config.toml
d_model = 512
activation = "gelu"
balance_bias = true
init_std_router = 0.00633
head_dim = 64
qk_norm = false
init_std_up = 0.0352
schedule = "wsd"
z_loss = 0.0001
Below are experts of layer 6 (counted from 0) of a mixture-of-experts language model. Rows are named up (a neuron's input weights, with its number) and show model dimensions 0-127. Each number is 500 + 25 x the weight over its row's rms, rounded and kept within 0 to 999. Numbers have three digits each.
Before each expert's rows: "comes after" lists some tokens at least twice as common just before its tokens as in all text. This comes from a sample of Wikipedia text that the model never trained on. Tokens count by the router's weight.

# expert 76
comes after: "\n", " is", " name", " of", "tic", "See"
up0:511471490500506492484512504546459499455478517500523459492542515455480471470450482486485508529535445519526502441522500495517512507514482528516493476502449512469539509533490487523453518485509525472499489467508501519500501504477522502500518552485480516507536519543496485501503489531468528458491508487556529508527509494466474495482508458435493544488475477495467519480515534482494500541531
up1:512492475522507453471482531504540478527511532486503466481495457503497531539468521449509487524478496445507524502531483513494536499493514530537528505459514498498530487509497467477510489497504545484466497462468513467487496551452512513465525490452499513475505529529511473515484495504471497551461489472554522525503496495497440474491500482485505480485524538522478493481542513550503469507484
up2:494571519479517499536489526503522460491500553483518500510542478533473482510528518454495496497542474522527495491491494487497486510491480530479476505497512472475508517483528522456494489500523488512535537466498502496507444504472513483483471513500530451541519512511516502462508520477541517476508504538484520548523538498507471516510546513529545460490513476480535486496516496498510527501465
up3:482510492493485473519519502509516519515495463512548500511474550509483551480514510529472492523497491488523467542491498484481573494498513478514537483458457517548526520509560514493491519511473490503483459515458502460530512517508489493516494506480468526495459495472449507515473498522490502546493514487497500502514492529480494485448542499531482522491496536497501520498483528511503494526512

# expert 23
comes after: " to", " was", " he", " and", " also", " were"
up0:497447507461537522508511500519526534470489469497523501492556501468543513501510495503497523479464472481488449505509492437503457512487553524511456473509501478476460467495488491502513514521513520490497454514501520525516512516482495477533474510501457500489489522523486494444513519520505533514516541464573511547532506504535542534460460542483528473489488535511517515524473465458533518453488
up1:536512483491522488489514531493483491516505522488520511515497483529540551476527477459494445526469469456540540468533507517470510504502482496506485472492496478511540521494450520552537533508472536518507475448495502520495542506472461504517442450497506529497526497495499486465526432545545472468514449476483491494462534484468546527517508491503551526485511497498508494460474488484505523481502
up2:463546490499458511542497528479472485543503509461507455487472440545475501528506519538478489519554505507497548510495483476543519457436507491526501494486502532510521481493493478507508497535537524522542465499485454520532538493464502531527516513513525515472457448460488491502477500491552538522515471508522516547488508495505491513509501499463445518507493519486505522526516496507495487498497
up3:505505508509487476510537492539487510527501503495507542498509546530465458462496504474510494500522518508482493508459462493503517515512516451477512474499451509481498513488486475518507503435529501507491496445493483476516493509515526499520493544479492549517493518578456506470491499514486486459517475493525506493525521493540472522527521483428456518487449480480466576478462440534529490460506

# expert 8
comes after: " was", " is", " as", " be", " it", " were"
up0:480546504460534498487464513487499545536528521482522517502473532470507517514515485474463509509482478515517472485529506521480474548495492506470488525496514474495491484480478495521526519491453519503437517510519504472562539515510502487502515503504502474491510527511461515477521484476494490524475505491483531548524522531520519467530490495497504506514532528506509470460493490495517508501494
up1:484474516503508535512510513470515484506518493498557457501516548507508475537477460524533480466492475520477517482525516496494498513476513472474457525537514461456504515526544485505507500495497518537487512510500492486498492449504478520506499433485508513497495527499527519474532488473478482520529517458501518518521495514531570488532510516482493524525494540502516526522503481513505492519464
up2:515510501501523530479513542529497479511475450499473513521478520496548484494520530504567511526506522528510489466490486477476509504489463518494492493544484482538478524480488504509522485452484489527482486497491554540466481519534499512524488520493473538519522504545444533495438533478488508506556523498459480497575507535494480499476453509538467475451503478456472516525524510503505491504540
up3:524484508497508432516520468494526514481486497502504468476459505521511459533490480508450488486501515465493522535527473528491522480508454498522448546485492466509536518514466478496463519510513471480539467466456496490471504511451522466506464473504457524474469468549478513507507541447492533494465522529526508521474537494480508507514541479493503554537512502482482522515494498522473481476508

# expert 49
comes after: " the", " of", " and", " in", " a", " for"
up0:491486525492553484555558493485540492540508482529488485503484481506522488496486535484490509533519475480467466472485497481512544527496491510479504486456533539466500502497473478506489489518502505483499571535543530512553490501500534483481511507485435532511495474530519418477474461506456504513500516511509513481468475503550502520489513479485484505506512543522480467479487480510490514482490
up1:534499536501483473494547506473503499544522517479510515474448487487504546467504457529524452515490489505491501498523548519532520496500520514495468516474483528532470502486511483501487517489501495513466493466501488505554542493442515475509525488482520504521505483538446476485510451493506487505454526487500492495566515512514482460502547505533503493479506546469471482525548461493510455499520
up2:504516494453521519523464511503463488483510502559509542526514488515525504517474476497467512489473525443490490525492500500536518512486440499538518494442526490497466485541504499508476452490495494477502501488473462550537543482483504481485524487475495500450483488468472514520496514522475501527487484544521510468528494498478496532507530551450465503503477529505467495501506485513517452520512
up3:486551465479508472478535495492490545475494481538496505502517465510464519488484536458505464488502540511521519527480550469470550533524474489527525500483513559563501551489469484506456485535503489506494510481503522495522557518515475496531510484534474517493460496480480521461505515494502465461507504500534548558514480483493483490489489510488512518517517516502548490479473500545529461490498

# expert 21
comes after: " |", "\n", "|", "|---|---|", ";", " Total"
up0:529575480547475508508488527492509469463482519510496485497536528503484484549502473510500525515450498487540531549498499508510529525474532494491495491522479549490486517535504475514527453533481494517523450437511501506498490515467474481534461474492475509484495526510465496506482529474527469511473496512486482476493504498527497466514502496500461481468473509541473531476485499527462506484483
up1:510506456465469502519483518476487513485468489507515509513485489509490564492464499513518502526522446493521516500487511457514454481496513468497509492509501502522489486444506502480486487475512507493527537452523476513484533477464490517513528523476515437507445531486490496495514487502531479532513545481481521470494494500496484487520474504510475504512445483527460508441466535537454480465492
up2:452565498492442459511544492529527536522499510468484516468505492498498492518506501522456495490498509515515511485497521502486503507468500490493458543495493497509514535485466474475500508477515531483455506457487488538483496478481511482574501478483505539498499462558475496551488530510537482541521489520460515537512508518492507528498479501485503480542488458500527524509465503485543487483518
up3:515482491502492506537500483539489500474534512465515517533541477495545503507500472548511504504505456519483494496547506488519496498473505533477487520513464474491499494480504507492519524548484485465501505485509490485511524472504516483516517444443522488501479475496485518486515523459492457518478547518556513505535535524486500504465494491547537511452494447500484487476461483509474520532468

# expert 32
comes after: " ", "-", " re", " \"", " (", " un"
up0:486566514535521491528476473518513472517472544496518543478491551475538493541492492482486492505518539493509493469497504510513521443538490445536461511497497493504503500468490500513475498482506502501528490478508442480520485502517501475503478496504506501517493469517516479488539500490493521525480469496498473512484512531545520494513484503517497517454532498491438531491541523535511491490481
up1:466534476533508518508536515466481480485486502522456487489526483523493492485515496467474469484508500512481514529477487509506516528500489528530503508515572510505498488477525477507505505537480550502486519497489492518521480470478499506511496484483520530547496492515461496487492493564470534507494518527549497508515449473485506522493538492509534512456500522427465534485502541507471507521480
up2:489517499484520477484480469518473504479519484520510521499482507496514514517477471496548509479521490506524488536472503476528481515552486493513511512458470496512547511495487490520490468528463509514420482496466584505462509514482469517476523486443521533486503464521475500496511466509481490476487504537500496511530471523471522470509489488529524540465477492507503500487510502481513497518470
up3:514497494517492457506489482493494523491501522494525515463524515463506463519448486496497472467489519456515448485477491494501469496507472522501523471488495522477558492525475455512527522507511463517483505492482502472537468521532544508469501508516541523507496477508513526506535509444440495508467467423490531539503521523515500489517507468505458504518486532437488494517534477486511494509522

# expert 13
comes after: ".", "1", ":", ",", "3", "4"
up0:456496466497520488526535538490468510521459507489497514514491465514500485542515528452485464507466505484543495540515464545498500521480468503510450481477469538506472482523511473548486520476480467476465476515520526496530460478505475530505503526510534563515507480491462460480481502514490452506519507476505483535492558492474505520485535506488516531482462511542470502483454502496497492475474
up1:507527470523496509507460481507544504492505479471507502487475564492482521522520445537527480499533526540503494478510465514464430525504515480526462491486520488550514533490474528497540530513520497493497516499514521545562511496510526498532494491537501530513515444495513500522482477519523494477536488504490519504456479500521474536501483487505578441532492474491496502466505476505474543564501
up2:529509476532484491541550459471496520487494502478467448477459514506463483523482523521561488580530464486527474496522536440501491546510507488535515503546512503496561477473548496492478482464438468500443526521523479501502508468529503507503496458463490489517506440503537506482512515477504527533521518507474534502483512484495483511558509508502503493513504530542494484480540472465490476487530
up3:481492494473522495505520494527513494541469493491460533478473496501546516501509468510509507468531515491505484534499470528513487499532520510530492530499473532524518523469509530513549531484526547469514444513564523502509461500527520493532462509493484505516507483489497527486533505522491505474517507454520521498495508512457496510493494463551511451485499497471474473481487505462503544447521

# expert 27
comes after: "0", "5", "3", "4", "7", "6"
up0:525538492510505488495534532457504486461545449511517520457515500468500514517483465486554514478493497470464460522521493511507517520458501513464455513488528479492569542481484526551491544463522510496506532452520506520549550534538513520487539492527535475489517481482514445536487459501474464536515538541516555513480485515487498444499457507483541489528485508499468506477505490469518532473483
up1:466479494485491470494521509484514517528445488518525492492524477532482501592537466483458496498515503508524483502519511525479486509469504499485491505486536493526485517497524497476518484487491486489476507482517525518530501503478488480526534479457519498496486503494500528507519517467500500501483544487523502516524470485471474487518490451495497492485494503523454448463492499482493521547488
up2:491466519495506523526506488532480504472497507490515541528480467514468538515516505458499414512497507510552491510486516480516554510526495517536466476481502516446498512530507520527509472541494492520499507495508503520506478492479478516478515500463552508527475496511471489483526442485481503470486495501497540498525482496518470525497518509493525508531517519502521507486524511507485471496439
up3:525496489502494471496510470492494487469498512551495496516541501455514507489509513527457524527483472543546511456474526481490476502533503494542476527489515526500547505498494503516504489524495491518519507461497481543528516510509492509508507527523507496450513480552477482509445515490493491515486488457494496481510529502436473509485472526470491465488486520564475502495489507472465504474489

# expert 37
comes after: "\n", ".", " the", " and", " It", " The"
up0:549494533456496490501548528505484496483484516506511488483473505527518449511479527483522540509483547479501471474479501523534488485496502491527523471482499531500485502507454500525510500458466492498461471521494536510469503455506507508487523498495518506514550509484467471482487470462496510519502513538488519486533487472508498485515513502509512479499498481548452517503481481525479498509496
up1:501518509480514534509494566539502500556464515518505497519472485558538451463505512496500527499500489484531505499518465519492521546466496491503538502515478490512457494503504470557489520537491489470482514483433488551506517467462493480472462468516478512540513478488514511513491502471503464504465558529530482512510507494473484485479530536546514440493532478487512522488477542480459494513515
up2:537585509479514502550506494496544476490500463552464483492479574515509519476495499504511449479495571472492524526519521506491510490527526530484515484495505477510522516492528509496452463473565495475426484459495500501494496487478450477535506481500512489542495477554488498503486563517470524477506546535509496476494483507457511527508521500460533497454473511525498500500535502506503497508481
up3:528530478510502547533548525530515516510530524510452507448532534513495478481500492489472512499527489497513471519493470495503510537501479503479523515512503495515498526539499509551490537516485493526507495494510495509541480501479484496527504478518536501502492461483441497475506526474515532523530478445505478519470474516481474515507459500501529438526470495501484480457468539500544499484478

# expert 47
comes after: " \"", "'", " The", "|", " You", " I"
up0:536469452496511492522503523539467520482512507439476503494515487516507469493474508484529502517516496475524469532522480503490575512493464481481454505525497514540555507459536522490492497459483479527512489462485498511516498516534478530489464507510503470530534478484460485478493514496492521495495528469514496540535507478501451481507500503464529499504487475526449519516495490466510485473511
up1:497533496460508543535505522517486504489475469507483542451510502495511512484467494500511533523517551490464496485505480476504521494482502462504524524509539466490512501511482481516462484438503463490496489490527507471485477504534491544514505467469475474509497538463520502512532468471495521491506478493503550507491482481469474499501547502485509524521492532466494503470477532518526509504481
up2:490481486495470536510501532480496485514543506480511518481463483523516457516509500510473455499493501486503487517524451515485516512471497470489503509485542488489527493511502496531478487519482480483505551456496507486508519526505476517532502465482470482519502475543502477494496529501475476527465513499502472559517549522514477483500510497501506499491482493468491495496485501448530500555513
up3:479515542481492512486472487509502506497505475561473527488460504496538489479507526524506502520486508493480483469508539528530508521519488479539449485491507506449509522501494494536528461475484479552480523504521518506522479511532517472455516486507460499501471508500462497491485474523506502488494494535507511508485468492510459477481440490507516500490533538488504510461490468500491484509490

# expert 57
comes after: " the", " a", " A", " The", " An", " an"
up0:494516471564515495492531482480523540548511492514477496486461489490500523478505541503527510521458475440514512485521531470480512545494491500530472483513505460451480471529456506493508501516540477500492508489483485504479466474506527530464459488481494489485471475520461497502513508468463519492511464495527527473561529490491502429489544455479528499511525533501519516507537465491502480528505
up1:513505521537473449501539525456511529515495511524489524462471529482518471538476526511519506508482504496508466485501510507505479478481500532506457505538501511516496512451519488500466500517523519497506513471477516459528489475511496439465515469485473541492521479520498551513548491456509472485525481556506523514524472495484520482523534485502507487514521497479488533468467513509455514508520
up2:521551504490493505507542510566540477544520508535542463486478511515526485517493498510510482507458519526501476496479526504556480527501501522543494530451484544475512515458489496482475468545517488461530511504499479511528503460459521444558483472468529529500450521509494506475487495494459525465508496517498507476452546525455532472515520487512512509513470523555485504488500518540524523494480
up3:517509502474489495525493501487494503515492505493532464533506509507540514499507509513516460510470537501472512466506504504476531505532498522519498503493492545522499488469513538466519474465509521450451456530501477498473493508459509464469501470483475490480536496488531528460486473524494485480489506535495485525523548543524529518497547486474519512535481480492470510472554572532483508468542

# expert 25
comes after: " his", " the", " her", " that", ".", " their"
up0:521543479461551506494473489512536476516497495483478507460506514499504528489506481505519515544456515485485545447538469486497496508520532525488477484486505508530530474501488509559487480505495481487435506520506513460551492491507484534472476530501463505490486484533477455506473530514469501534485502502534510487474485564517528500511503477516484475531442497494516505514520474488515458533534
up1:470458496498477486481511544502456532486503481499470502455522521509531516484490493492460511477497489471505509512514459521506481459507469483521526506526519476517480540472532488470516477440484521492471496465462500474509478505477494515509543496489489516488480490495478506508522526473517492538506533520510519523508559469528493505528480506501511488471489492562527469528525533532528522464509
up2:517473528525494528484455474538439507488514464503481511441466508500536529485488484510457469539502527493507542503525519508493541467490491481497481502493486482438457511496472484467503446502492489517512477509456532501508499497466507516507514497448504533526502480490482499487468481496473478560484520496478535491541494491528488476505480524467515500454499457541483478513528504488521550513508
up3:533495528520484503425492492491512487510481503488471462444492517492515523516514525507547504468513489497445514548502522462519516483560501483493452528499471482536515468543504474494490510530475522457548528499516545514536482525499479470508550510479505464502549476505490453473499447459496480514506545482518523479501475522480471526497474522515463444459472477475488473523469511521479515548524

# expert 33
comes after: " E", " U", "S", " F", "H", "P"
up0:535487492483536530513481490460527499501498478518425517489520505499530496488474555530495526500483453468496513519501476502476501496511499510481500532483523499453502552511535516491502488503467511536491470464490500502472461469497509442490505502493457463498534487470469483504518496443511493503467465520531524511475489505492458507488547495510509490528496507534505538496494517512521501486506
up1:535493512514515515486485539542505506480482447494479509512498480505529490513499480499514486523536538473493483471512464465525483572512494561521492550482487539531523481533509471522520456501516477506455514501505491479486491478482517492521552475541446509498497513496486489504492506537462509482470553533541500562521507444492494451518530510524472477529468474538496478490516500507497474522502
up2:485512493530546436504517513517483469552481502511488485534461546456544529500513531477506496456512512527543489495477507505478511525506491526489496544476493516478512495534498482495474511473511532470496498441485570499483518526475442475476481505483502469512486486485493496464498462466510495497471518490489543495508450479488486528515470497510490546500483513455505488488508467508487513442475
up3:490474461522537460500513524521493498513449491496514489447524475520501485473470554495482487495512490503499469522513453458507532521525499430463505510492510544495520474527505525476482505500439476471481528442489483522461512518471441485535477494483484490503513547529475489523537489445488497506522549455488478513476447486496491498503533513437463512486517538512495517466502528501517458529492

# expert 58
comes after: "s", ",", " well", "es", "ing", "ation"
up0:463524500477486502516510538468523504516481556498440521502498503472531488481540511468546532485544462512538515499478504523544551476513478520503483520501507521544467499487479500495495505487515472490517482451479509477523509498475449507526510480493487503529467499506514493524533487504503521476528532511540503487477487505549529458551480485494491546511481466494484516488534528516513484502527
up1:530488475514474491515552510543479522543532522551514492542527514490503515536528504482499513490499482515461484467522497485468524508487508509511494513482469451513509503514506525505544447489509496503501505518514491478491503473443533471522533476534498460501495449465521508468489555486495534516532483491507481507501473468504464533517509515491461477437509519507459507492520505496507429525464
up2:483494529442531555505461446501528514520507523482533447446466500511495488464481514440507445479525548473473509502515501482476533495536556537498554515486497485527495519518526466498471496512452556567512542502484520544488526509506479532525514472445496494501500484530538513494472506485481480450492475525475550486450563547514533535544468505535477539477495505461500516480506529519499478486511
up3:530495504498550530506541540537500512485526472507483457561475518465453427541491487513485526558506493501514489491502524484476486507498530469507498531457514497492449527544503509559479449491546485484489538491492524492520464503469494474450518498480461475513540471493503493477513494484491500492525511490473496519495516451472472488479546480503495455494499570507496490510462538521541470466472

# expert 5
comes after: ",", " New", " West", " North", " of", " W"
up0:493470480464508487494540464530477478490505505518478540485447538498548515486520523466475484493541471489536503478463530466503528506556463527510502474527508509559545489490513483513534464506458519453477479496497501522496498503526516520483494497459499500564503513511477533495491525508485516510480474500498516493516515502510490523535513505450551485521481520506453509477500475550501454503501
up1:525514505499448466494533489509488508496510467498491460507510480422485487530489505508520500490518497520541524495519501509480488470485510493518534493547518509511544519526494474468498479535500502536518489488517526475519490504495519468467467501511517513489445521481523520494509513516474471510523489487554509487526442505497517508499483515502493481452490484534504508524508490499495514481509
up2:466492501504506535477532483513577497463549490507464459506533471478511472528531524523521493488497472499531507482516548503485542482516525509510473496467515527497531542473521529517499488478459513481501484489494480492517488467457489509485485508499521474509509500522487508507453513477506510510454496493528550523465508509507520493526552492486493494504491523472493482480532506516492470509483
up3:498488491514519499513471499467519466482501495533539513500449512521543502519482475487521487491530514517547510502493523499443505537525522479517468480506530481474523497510462474517559487488494482496497504516535493480513544538465531543504492527487493449525547532518515481502537481465504517498495526490483524510524511502498491504510512504499482471473505499486519529505507517474440550491511

# expert 26
comes after: ",", "s", " The", " the", "The", " However"
up0:533482514464483527460498549498499467463519508486535492511513515496500490503506520470482498484503508518528463484522499516470507477511468516464540505500480504502565516474470523534494501499538521468495512480496473450526509527487488501502495526516511479470464490527532481505492524508503501475558530517497529519534524478497492519505475514488508462498501511507459474523527529539500523478480
up1:510540491477513467519531494487472474514519527511472487472492513526488490485495462534499494546484549540438548485517486492506528512481466499541506499484522507522505559458511483531451480540509438476526520504478545550490509483521492498524472449481537522507499520507473549499507511512482467512526538511481467488520525474495484488483475502512490501457500492486494449483500565491540520521512
up2:436526492509475492519503518535506497518466487488482467517455514463487470519479553493503563512512519514482457480489501509475543527472460514539534484513521511480492491473471516497536505487482531521525558526523476547494475482512503514503482485502460484504523501510518466502515522458523505508475492500440504449489501542525488554513473505531499510492472485519530524490490505460536517465505
up3:500481468517530519533558485495469499521496500485471546471472525515542466490477500482498510503516498462523517520526528483536556498496499486467548480487511534513474487487523503529507540503508501464510489466530517488531510487505518500488529508482506509531486466508471482515509489469500450548510466495510499458477477503489505472550485450518536480512517521502479467516497452499490526536480

# expert 79
comes after: ")", " is", ",", " was", "\"", "),"
up0:540520469471461488520500481475475505502519463487524486503523514522532497501545502503484465523509511484515448485517468459477555515527520495498509497497517450511469521527526464499486541539489501464514463484479515533468487490485508479546476467521528533482502466476496505485491477489485495495527529540500521486479522471502530493535463507523478470472478496506516451503508508532477457442505
up1:516492535483474495520563512498498504479519441551493504523468538454521489496503505522523487513448515472515505534493511495500524528511482493525448520512460546503545507503443485510525463483517494440469479471457516503492509455522468453489530474445524519505499500499505525530512487512472500499444503488505511489488531523547489476481515484472487474443483522473489519518515486508491470478504
up2:499610522492491522505546464590521497495523463499525472516519492519502479487494508519483515548510483488449491572490505472509467518503517532535494489460483555476510517532512475518470513453512491506462496514494512505461526497517531480505475526506447523506468510495481473497472475463504490480470532506485472493477548521517498468489537493509502506484506482491488482474503512518510496505469
up3:493533523523484527530487521502453461473485500449482449478517524502517530514504518493536490545459519495452479473520507467552493510533474520503509521528475502483486538513499501466483504478486511514438512490507455521514527521530500539524505509560491547509473475518473508491512463500477489531577521440469477470514490532502520461521509552515511524498496524514485517501494496535507534493486

# expert 34
comes after: " K", " N", " O", " M", " A", " B"
up0:488527531537504501539491551508445491473481513510520526550472471478472477535517524508489517505527495494469490489513474491495492531481495441564485514508486485503496492487488443506549509466482497504555477489485491514503507472538501464511503490482492458495498470483536461485515502481487505504491480504471526511505500542495486507521492506476493530519443499506516499499495464507487490507492
up1:482487478474543492518547528525527455509495506534538503495522510515497498496476498475464508506483552505468459513499476493512490468505510501524566462509507488462500459515515475519490492454536489486494493512478515520504478524505521490495531448526506484498488503495486497509522535463450532492474529471513523538495528532496484492488545482507519481490487463487503526526520474546508481493500
up2:477496461522517497497520470515506512530510503472555494512477498492494549497496484466458478495518568489534438427479499491515506476477500520489510504456508517501532523547515525482526513517514523520487495513501523509483514511481471471508504500476510492520488507512478478489469463506491522497499517467517467534520490524492513479494502492522510535535454540484507496536531530512478464480445
up3:453509488473493492495508484520519456537490489531464483498511527507494525532499502475512446463493484493502478427503520493467538500510523478540458528510511528492529489554499445496502518519510503517482515508522533509476486534495529497496507448500495478545471483495476491522474469492469486498454553492492502516502487485469474491505509487491469455490504499473492505498531536492484486541498

# expert 39
comes after: "'", "o", "s", "-", "ro", "co"
up0:527529482524512487503551471519510483546508490468514519480503531481525503533506475539464499448521527493525483498498490533532492539487548581494508483476507495492470493449537543504459464507480505503519517473436511514489494426490488469515490510520485476500528488514459489517494483478523481502532550537522508498510518481540482463547539509514516499513498519535499524506525497528511503488464
up1:496469510549480490510540519535502463516504507551489473540456528477511495475471517535428461465483510472551514509550476517508481494518462474520503504530436502499504511475466489479526505479495491494539534527457513486514544471483491474487457474482520561506514471510477472473492500466511474516503528488515525503521490505551495502520504472454505485508494518487473461464533511507508504533487
up2:468481436502488498499485518484523509522512487498486483509471496507471464497516478491506507480561576542477493505539508507507523533542499545525497495475487532521481517500495485490511452501489497479478550494528499499484509469489485533514508439524506448529505483502478513490487490507483517480531532503519509524455505542470522535503544472492510528437492521497490480476514498528471528507488
up3:447502513518500427544536547535460483511495536502470468507506537499522532480528529497508534534453519518504480498521533538491484469485502532498484527493496491490526498503488477506490443519479488498514526508512470524520464492466506501542493491508458522477495514547497475535535513518496536534508506474487503515504487482524462505489467450519512507473490531554471537513489483486500527516509

# expert 36
comes after: "0", "%", "5", "9", "7", "8"
up0:483500546482493446486476485520476503511498517477531474511447504487488486509519486492513467503476488508503481484489499526491468505512515536518496518489532515520455494472442492498500519520468504473458485523533516544481527467527509465490487484497499538529481483484461474504540482493498535516501485460428512511540502476506511476485479455494512495481468515500491527495481534506460470457511
up1:492511487521460477454485478498481529482480516536493552487499530494513545532483494467500500501497509505534494476459500495496553463506471522558473509499536553502528527527500529495538515475506563508520475449505473547518504513461517529493501535497487508470526507505484520520516484519498516519498511477482491432542541510489460476494574448460511505525495503513508501515460485513498523481484
up2:528516472503496521535522479507527488534483498474502428484543518483493461496519496504495497598518489530489455523513493490481522517483508512516503516513476469528528502478457442517526530546470501485469492452468487475484468493523526496519470466457497473544479517553497456529473495523511503500487514444517546502478487478538461508488546524530519487526494535522474476471473501527486487478506
up3:492521502523524494479487475540450533481480501482501481504525535461508535479436476489473501525522487514479483482507501556512520460526520515514531501486528480449492493474531497489426501510459523462511508474496525517527460478512498507542469496489522501500515533506478529545481494500504461473522484528556505477490495506494498508486521504511501488513472539516534532504493479484494501478514